Experts of a small language model.
Size: 8 layers, vocabulary 8192, 89.8M parameters.
Experts: 48 experts in each of 7 layers, 240 squared ReLU neurons an expert, a softmax router, a shared expert of 320 neurons.
Training: 676M tokens, 5155 steps.
Below are experts of layer 2 (counted from 0) of a mixture-of-experts language model. Rows are named router (the router's row for the expert) and show model dimensions 256-319. Each number is 128 + 32 x the weight over its row's rms, rounded and kept within 0 to 255.
After each expert's rows: a language model's description of what the expert responds to. This comes from a sample of Wikipedia text that the model never trained on.

# expert 11
router [138 120 144 153 162 129  75 144 156 164  81 114 113 110 119 177 136 131 159 105 125 166 122 117 154  87 167 152 151 128  95  85  78 155  80 108 161 120 143 130 126  81 120 162 101 100 104 112  99 140 114 153 150  98  94 100  85 153  71 125 113 150 105 137]
Adjective suffixes, determiners. Adjective-forming pieces like -tic, -ical and words like ancient, traditional, census, per, plus the, The, later, more.

# expert 32
router [124  87 146 120  69 190 119  59 132  75 104 167 143 163 112 148 169 102 138  90 150 183 132 124 113 137 146 172 155 188 147 100 114 170 112 111 171 122 139 128 181 133  99 132  85  91 151 107 138 106 110 162 135 175  88  93  93  90 111 187 116 124 144 154]
Relative and subject pronouns. Pronouns opening a clause, mostly which, that, who, what, it, they, often before was, is, had.

# expert 39
router [148 127 127 186  91 130 108 156 138 134 156 131 172  79 132 109 123  95 112 123 151 125 101 163 115  85 173  82 146 139 137 134 109 114  83 187 121  97 168 132 158  47 115 130  79 129  72 108 107 140 126 157 118 130 156 142 124  43 125 169 116 143  69 141]
Table and list cells. Sports and election table cells: pipes, year-range dashes, See, following, Notes, Seed, medalist, headers and result words.

# expert 37
router [ 84 190 149 102 121  83 195 155  83 167 145 150 134 183 146 170 111 133  95 168 119 132 106  94 106 166 162  94 136 117 126 137 143 136 156 190 155 150 164 121 124 119  79 122  91 138 128 118  97 119 134 101 148 133  96 169 120  98 110 142 165 116 163 143]
Prepositions and name pieces. The prepositions for, of, to and by in biographies, plus middle pieces of first names and places such as Mar-ily-n or Jer-usa-lem.

# expert 25
router [124 131  87  79  97 134 115 122 101 176 111 148 107 155 176 163 148 159 184  73 116 174 101 151 140 106 146 100 137  95 129 137 103 152 164  78 137 120 121 137 165 104 115 114 140  93 110  51 145 152 105 143 182 118 129 104 132 153 120 160 147 100 107  88]
Verbs in entertainment text. "was" or "is" after a subject, and table pipes and word pieces in articles on songs, albums and films.

# expert 10
router [136  79 122  68 118 120 137 135 180 139 114 115  62  83 110 105 121 158  86 164  97  87 146 149 147 108  98 160 100  86 131 133 127 144 171 104 106 155 119 122 130 143 170 138 255 120 137  97 214 162 143  81 186 137 142 123 142 133 186  80  95 123 172 134]
Mid-word suffix pieces. Inner and final pieces of longer words, often after prefixes, such as dis-able-d, inter-vention, mista-ken, plus digits in formulas and tables.

# expert 22
router [104 121 123 135 147  77 194  72  78 150 153 114 111  84 151 204 111 109 160 182 177  99 112 143  96 109 175  74 110 155 162 100 111 189 118 174  72 113 144 153 160  87  76 144 123 186 127 113 127  96  75 130 147 154  82  61 131  81 118 138 211  94 112 146]
Name ends, table punctuation. Endings of proper names and codes, like Man-ch-u, Man-hat-tan, NZ-L, and periods, commas, pipes in racing and team listings.

# expert 14
router [118 194 118 175 122 133 164  98 197 120 178 156 143 148 118 174 136  95 124  99 159 141 148 160  97  69 164  91  98  63 149 190 134 137 113 147 100  98  88 110 113 137  90 141  97 110  87 135 142 201 133 165 132 121 171 176 127  86 162  98 165 119 102 155]
Prepositions after verbs. Prepositions right after participles or verbs, mostly by, with, on, in, as in "held by", "signed with", "meets with".

# expert 30
router [ 90 132 112 121 107 105 168 135 126  89 136 172 144 143 147 168 125  90 139 111 157  98  80 119 110  78 145 133 130  94 127  73 101 152 127 147 160 152 175 140 175  56 138 101  94 118  64 105 116 136 120 183 120 170 145 135 175  98 151 135 125  91 141  66]
Conjunctions and LaTeX backslashes. Function words like and, at, on starting a phrase, plus backslashes in LaTeX math such as \mathbf, and tennis score tables.

# expert 21
router [ 95 146 110 131  93 103 103 140  87 148 112 137 115 113 129 154 130  30 106 122 182 141 134 143 135  84 140 146 150 166  78  73 122 147 130 151 202 115 104 138 202 128 181  98 114 150 113 129 127 174 141 122 166 196 165 122 171 158 128 145  72 141 103  81]
Clause starters in German contexts. Subordinators like when, if, although, all, plus mid-word pieces in passages with German names or foreign words, such as von Ze-ll.

# expert 2
router [ 54 102 125  94 108 174 168  99 104  97 196 135  68 117  89 116 106 113 105  87 145  92 109 108 137  74 148 193 132 145 112 130  91 164  86 150 172  97 101 185 158 165 167  85 116 157 112 137 124 165  80  98 147 157  74  88 125 110  94 108 125 179  55  94]
Table cells, proper-name pieces. Word pieces inside names and entries in wiki tables, especially racing, election and country listings, such as Gant-ö-gs, Sierr-a Leone, and brackets.

# expert 41
router [141 114 113 133 141 129 148  84 187 134 183 164 118  98 100  90 159 146 135 102 142  72  99 116 107  45 179 104  89 121 106 111  78 179 144 196 111  39 133  78 135 121 162 125 150  81 136 136 114 135 140 181 104  97 104 102  97 129 142  71 126 100  66 116]
"Of" after quantity nouns. Mostly "of" after nouns such as range, number, part or loss, also for and in, and adjectives like special or standard.

# expert 1
router [ 98 108  91 120  95 132 104 146 109 136 156 185 163  95 148 145 115  96 170  48 175 128 100 160 158 113 130 127 136  93 122 118 114 160 150 147 151 122 169 166 140 161  94 117 147 102 124 104  90 130 161 167 157  97 114 162 129 118 153 171  89  87  96 118]
Clause-introducing conjunctions. Mostly "that" after reporting verbs such as noted, explained or stated, plus relative who/which and whether, if, how, because.

# expert 28
router [ 93 182 135 143 143  97 105 133  88 135 152  89 144 123  99 158 155 108 184  99 177 167 138 154 148 153 167 145 179 161 151  66 117  99  57 157 163  98 177 153 148  69 132 188 133 150 112 113 113 116 109 173 128 147 187  59 157 133 100 176 130 139 116 107]
Foreign name endings. Inner and final pieces of non-English names and scripts, especially South Asian, Arabic and Slavic, e.g. Padishah, Venkataramaiah, -ić, -ovsk.

# expert 40
router [138 139 145 127 123  91  81 203  49 155 157 143 106 131 157 122 187  88 121 149 107 149  71 165  59 134  36 152 138 158 124  92 138  91  93 143 125 157 164 169 132 136 130 134  90 174 137 104 143 177 136 130 155 124 136 181 153 118 115 121 120 139 195 126]
Infobox field labels. Field labels and list dashes in infoboxes and taxonomy lists, such as Education, Species, Genus, Occupation, and table pipes.

# expert 23
router [113 121 117 150 169 146 125 182 119 184  98  98 120 134  95 135 140 116 188  96 142 146 106 106 150 154 165 197 118 122  61  91 122 124  60 166 208 136 152 134 116 111 122 162 103  95  64 147 108 117 143 165 133 158 168  84  95 108 102 195  77 142  80 146]
Percent signs, name fragments. Percent signs and mid-word pieces of foreign names and words, like Hispan-ics, Rico, Kong, rehabilita-ti-on, in demographics and coordinates.

# expert 26
router [106  97 169 157 111 101 131  22 135  81 120 142 167 151 115 153 157 118 165  86  73 176  62 184 169 138 165 166 154 144 150 148  96 119 154 163 156 170  99 124 128 113 100 144  88  63 101 155 141 186 123 147  88 105  96 145 117  90 125  95 130 134 121 165]
Possessive and plural s. The s after an apostrophe or ending a plural, as in men's, NFC's, script's, Knicks, mostly in sports season text.

# expert 33
router [132 131 147  98 130  77 123 147 140 141 106 168 138 178 160 115 195 189  98 126 100 109 135 153 132 132  80 107 120 119 119 136 134 135 176 113  97 159 120 105  67 156 123 134 178 131 144  98 173 148 105  91 157 108 116 159 136 122 164 109 103  95 163 145]
Word starts after punctuation. Word starts like ult- right after a space or after "-", "(", quotes or slashes, plus table pipes and hyphens.

# expert 44
router [105 123 188  79 142 136 125 135  68 123 138  69  84 118 153 200  97  76 177 124 180 141 153 128  67 125 195 143  87 191 107  92 123  77  97 140 152 126 170 155 144 104 152 158  98 163 129 111  54 112  90  63 168 182 127  76 155 170 116 136 108 142 111  97]
Possessive apostrophes, inner pieces. Apostrophes of possessive 's after names, plus mid-word pieces of foreign words, e.g. Tomasi's, band's, Euri-di-ce.

# expert 8
router [149 103 143 172 133 123 100 134 180  90 213 161 154 122 126 130 130 118  70  75 100 128 139 168 171 103 129 119 135 104 169 174  75 163 119 151  96 130 104 142 143 101 104 109 126 116  91 175 150 120 112 145  79 167 104 177 120 119 121 140 177 119 111 152]
Word-final name pieces. Final word pieces closing surnames, place names or codes, often in tables or lists, such as -en in Batten, -et, -us, -er.

# expert 9
router [ 99 119  99 170 119 142 143 139 186 119  88 130 197 146 137 111  89 122  93 124 114 132 100 117 180 183 118 129 147 110  82 118 144 111  64 106 163 166 133 119 141 115 116 125 104  64  99 160 162 126  52 171 147 116 169 168  82 134  75 118 101 127 140 167]
Month names in dates. Month names inside dates in prose and tables, such as 29 March 1960 or 18 August 2018; also name pieces like Nov-gor-od.

# expert 6
router [ 73 113 128  48 185 145 125  99 121 144 117  78  85 135 120 156 157 136 148 108  68 105 108 127 109 115 123 191 157 172 144 115  97  91  78  59 163 165 123 193 132  60 128 206 166 135 186 122 182 158 107 108 188 175 116 127  86  90  96 102 123  90 165 143]
Positional and ordinal nouns. Nouns of position, part or time after "the", such as end, half, middle, latter, day, plus name-ending pieces like Grand-e.

# expert 7
router [153 151 102 182 124 130  84 148 152 111 158 144 110 130 105  96  88  94 162  66 182 157 148 161 117  91  74 164 148 202  89  53  96 135  75 139 150 127 106 106 164 111 135 144  84 140 142 122  99 122 104 168 130 124 126 101 104 125  99 116 113 143  65  70]
Plural and suffix endings. Word-final pieces such as -s, -ation, -ts, -ent on nouns, and final year digits, often in lists and tables.

# expert 16
router [ 66 114 109  95 146 111 108 113 213 102  78 166 191 167  94 122 112 120  77 140  82 148 143 123 131 165 159  64 155 120 131  79  95 151 131 127 181 161 139 107 111 111 137 100  90 123 109 117 144 144 137 179 128 111 159 166 119  91 109 109 103 114 165  92]
Name and table fragments. Table pipes, "the" and name-internal pieces in sports or statistics tables full of numbers, e.g. Se-ba-stian, R-á-pido, O-ğ-uz.

# expert 24
router [115 118 110  48 138  80  92 128 107 108 134 168 160 176 141 115 128 176  84 150  63 109 110 167 118 167 108  76 134  89 154 139 132  96 219 133  77 163 123 174 114 151  83 124 116 130 140 125 162  98 110 138 144 122  84 173 131 123 189 131 136  67 160 184]
Word starts after breaks. First piece of a word right after a line break, open parenthesis or quote, e.g. vi-ce, Pro-po-sals, E-DF, res-erve.

# expert 18
router [ 60 100 167  56 158 107 149  83  55 111 109 155  87 149 190 178  99 136  94 165 101 120 111 100 100 139 161 188 139 182  98 148 147 119 179 117 154 176 118 148 139 110 128 164 128 120 179 101 145  91  98  98 148 169 153 137 142 120  99  90 123 117 185 151]
Pieces after name particles. Word pieces following short name starts like Al, de, Le, Di, such as De-ist, Le-ist-ung, Le-ban-on, plus hyphens.

# expert 17
router [197 187  73  78 110 156 160 187 160 159 158 142  85 115 109 158 116  94 103 147 190 159 152 138  77  83 134 174  96  65 129 105  94  91 131  83 146 128 155 140 165  97 159 184 110 124 133 140  83 100 109  94 159 104 163 138 106 150 144 116  70 144  88 165]
Hyphens, commas, word endings. Commas before and or but, hyphens in compounds like late-night, "as" after such, and word endings such as -ing or -ized.

# expert 46
router [113 130 126 133  74  85 117 162 118 127 134 147 127 102 120 106 146  65 120 129 216 142 120 176 150  99 123  93 120  56 139  92 147  93 127 126  82  84 173 155 162 135 169 142  98 124  94 100  97  77 130 153 162 153 103  80 172 124 142 157 133 132 111 116]
Taxonomy and name pieces. Pieces of scientific names and labels in species infoboxes and credit lists, such as Glyp-to-scelis, pal-po-mere, Argenti-no-saurus.

# expert 34
router [136 104  92  65 157 122 158 170  98 156 162 115  91  54 114 102 167 132 133 193 116 120 110 136 131 149 136 111 156 179 124 131 151 100 117  83 136 173 101 173 130 150 162 141 179 106 203  98 171 110 158 135 201 185 108 151 162 156  85 123 170 131 127 145]
Nouns after articles. Nouns or word starts right after the/a, and was/is/been, such as factor-ies, an-emi-a, Binomial name, the cancellation.

# expert 43
router [148 119 143 142 139 145 153 135 170 141 106 113 108  99  38 124 112 188 193 116  90  74 125 180 147 131 137 179  93 115 160 111 127 154 125 165 132 153  93 102  95 113 159 151 140  92  66 158 155 106 126 152 162 134 143 148 135  87  72  95 114 152 111  99]
Word-interior and unit pieces. Mid-word pieces in ordinary and foreign words like gunsho-t, molec-ule, plus $, mi, mm and braces in measurement markup.

# expert 0
router [154 106  95 138 125  87 150 108 131 148 138 154  59  82 156 138  97 129 133 135 210 116  86 149 103 104 138  68 149 121 181  80 109 173 169 129 124  80 151 136 154 112 181 151 114 146 180 139  98   7 154 154 103 105 121 165 173  86 203 116 160  92  81 178]
Quote marks, paragraph breaks, large numbers. Opening quote marks, paragraph breaks before headings or tables, and number words like million, billion, hundred, e.g. "millions", "billionaire".

# expert 12
router [ 97 118  83 152 134  97 130 138 174 183 136 151 125  97 115 139 128 182  79 161 100 132 126 143  96 147  95 145 133  59 138 179 111 115 113 103 182 154 135 140 128 100 112 120 164 105  98 115 180 193 132 143 161 143 152 167  90 110 133 157 165 114 167 191]
Modal verbs and infinitive to. Modal and auxiliary verbs and infinitive "to" before a following verb, such as would, could, can, will, did, must.

# expert 31
router [123 111 176  89 172 164 145 146 150 162 148  91  83 158  74 105 182 108 181  89 175 129 135 129 122 109 200 229 114 136 116 100 100 127  79 153 107  72 187 171  74  77 168 160 146 107 152 129 152 180 115 140 173 185 194 115 188 143  90 129 162  93  88  86]
Word-final r, equals. Final r of surnames like Graedener or Wiener, S in U.S., and equals signs opening section headings.

# expert 42
router [125 129 140 145  94 139 174 142  78 173 132 110 119 116 107 174 103 126 159 163 167 111 155 160 133 113 136  79 137 155 119 106 120 114 182 146  99 153 158 131  97 130 169  79 111 119  93  82 115  79  98  72 109 163 118 102 122 115 136 134  99 114  41 107]
Line breaks, academic suffixes. Line breaks after headings or list items, and endings of scholarly words like radiolog-y, physiolog-y, pharma-ci-st, sym-po-sia.

# expert 3
router [102 145 116 157 115 130 129 126 111  71 150  96 112 107  78 150 109  69 160  71 144 129 116 148 121 110 165 131 131  78 113 104  81 135  79 141 101  64 143 144 139  97 128 122 130  92  87 121 103 148 100 136  77  93 108  93 109 180 105 113 149 156  89  89]
Acronym endings, closing punctuation. Final letters of acronyms and codes like IATA, ICAO, SAIA, plus commas and closing parentheses after proper names and places.

# expert 5
router [152 141 166  98 107 104 110 115 149  97 143 154 145 165 115  81 119  91  97 154 126 146  90 136 105 149  68 114 171 133 132 121 108 142 144  93 100 106 146  92  64 118 104 134  98 173 125 134 113 142 117 125 123 148 119 210 135 129 174 197  88 125 167 117]
Articles and infobox fields. Mostly "the" and "to" in prose, plus field labels in taxonomy and place infoboxes such as Genus, Clade, Website, Coordinates.

# expert 20
router [ 79 146 105 106  98 116  98  83  74 124 150 161 114 129 161 186  75 112 198  61 184 131  91 135 162  95 180 108 101 155 126  92  90 144 140 138  89  53 117 147 177  90 139  81 103  97 131 126 110 107  69 128 154  99 127 130 193  84  99 123 108  91 103  86]
Candidate name starts. Opening pieces of personal names and party codes in election result tables and politics text, such as An-ju, A., IN-C.

# expert 36
router [153 160  95 151 102 169 150 142 139 171 118 195 108  74 144  49 122 142 111 130 196 122 125 129 120 112  81 129 139  42 147 154 117 129 148 131 146  72 189 106 146 160 170  81 237 101 112 151 109  79 185 165 154  91  98 162 148 133 184  81 108 139 115 118]
Participles after be. Past participles and predicate words following is/was/are/be, such as played, published, built, released, introduced, available.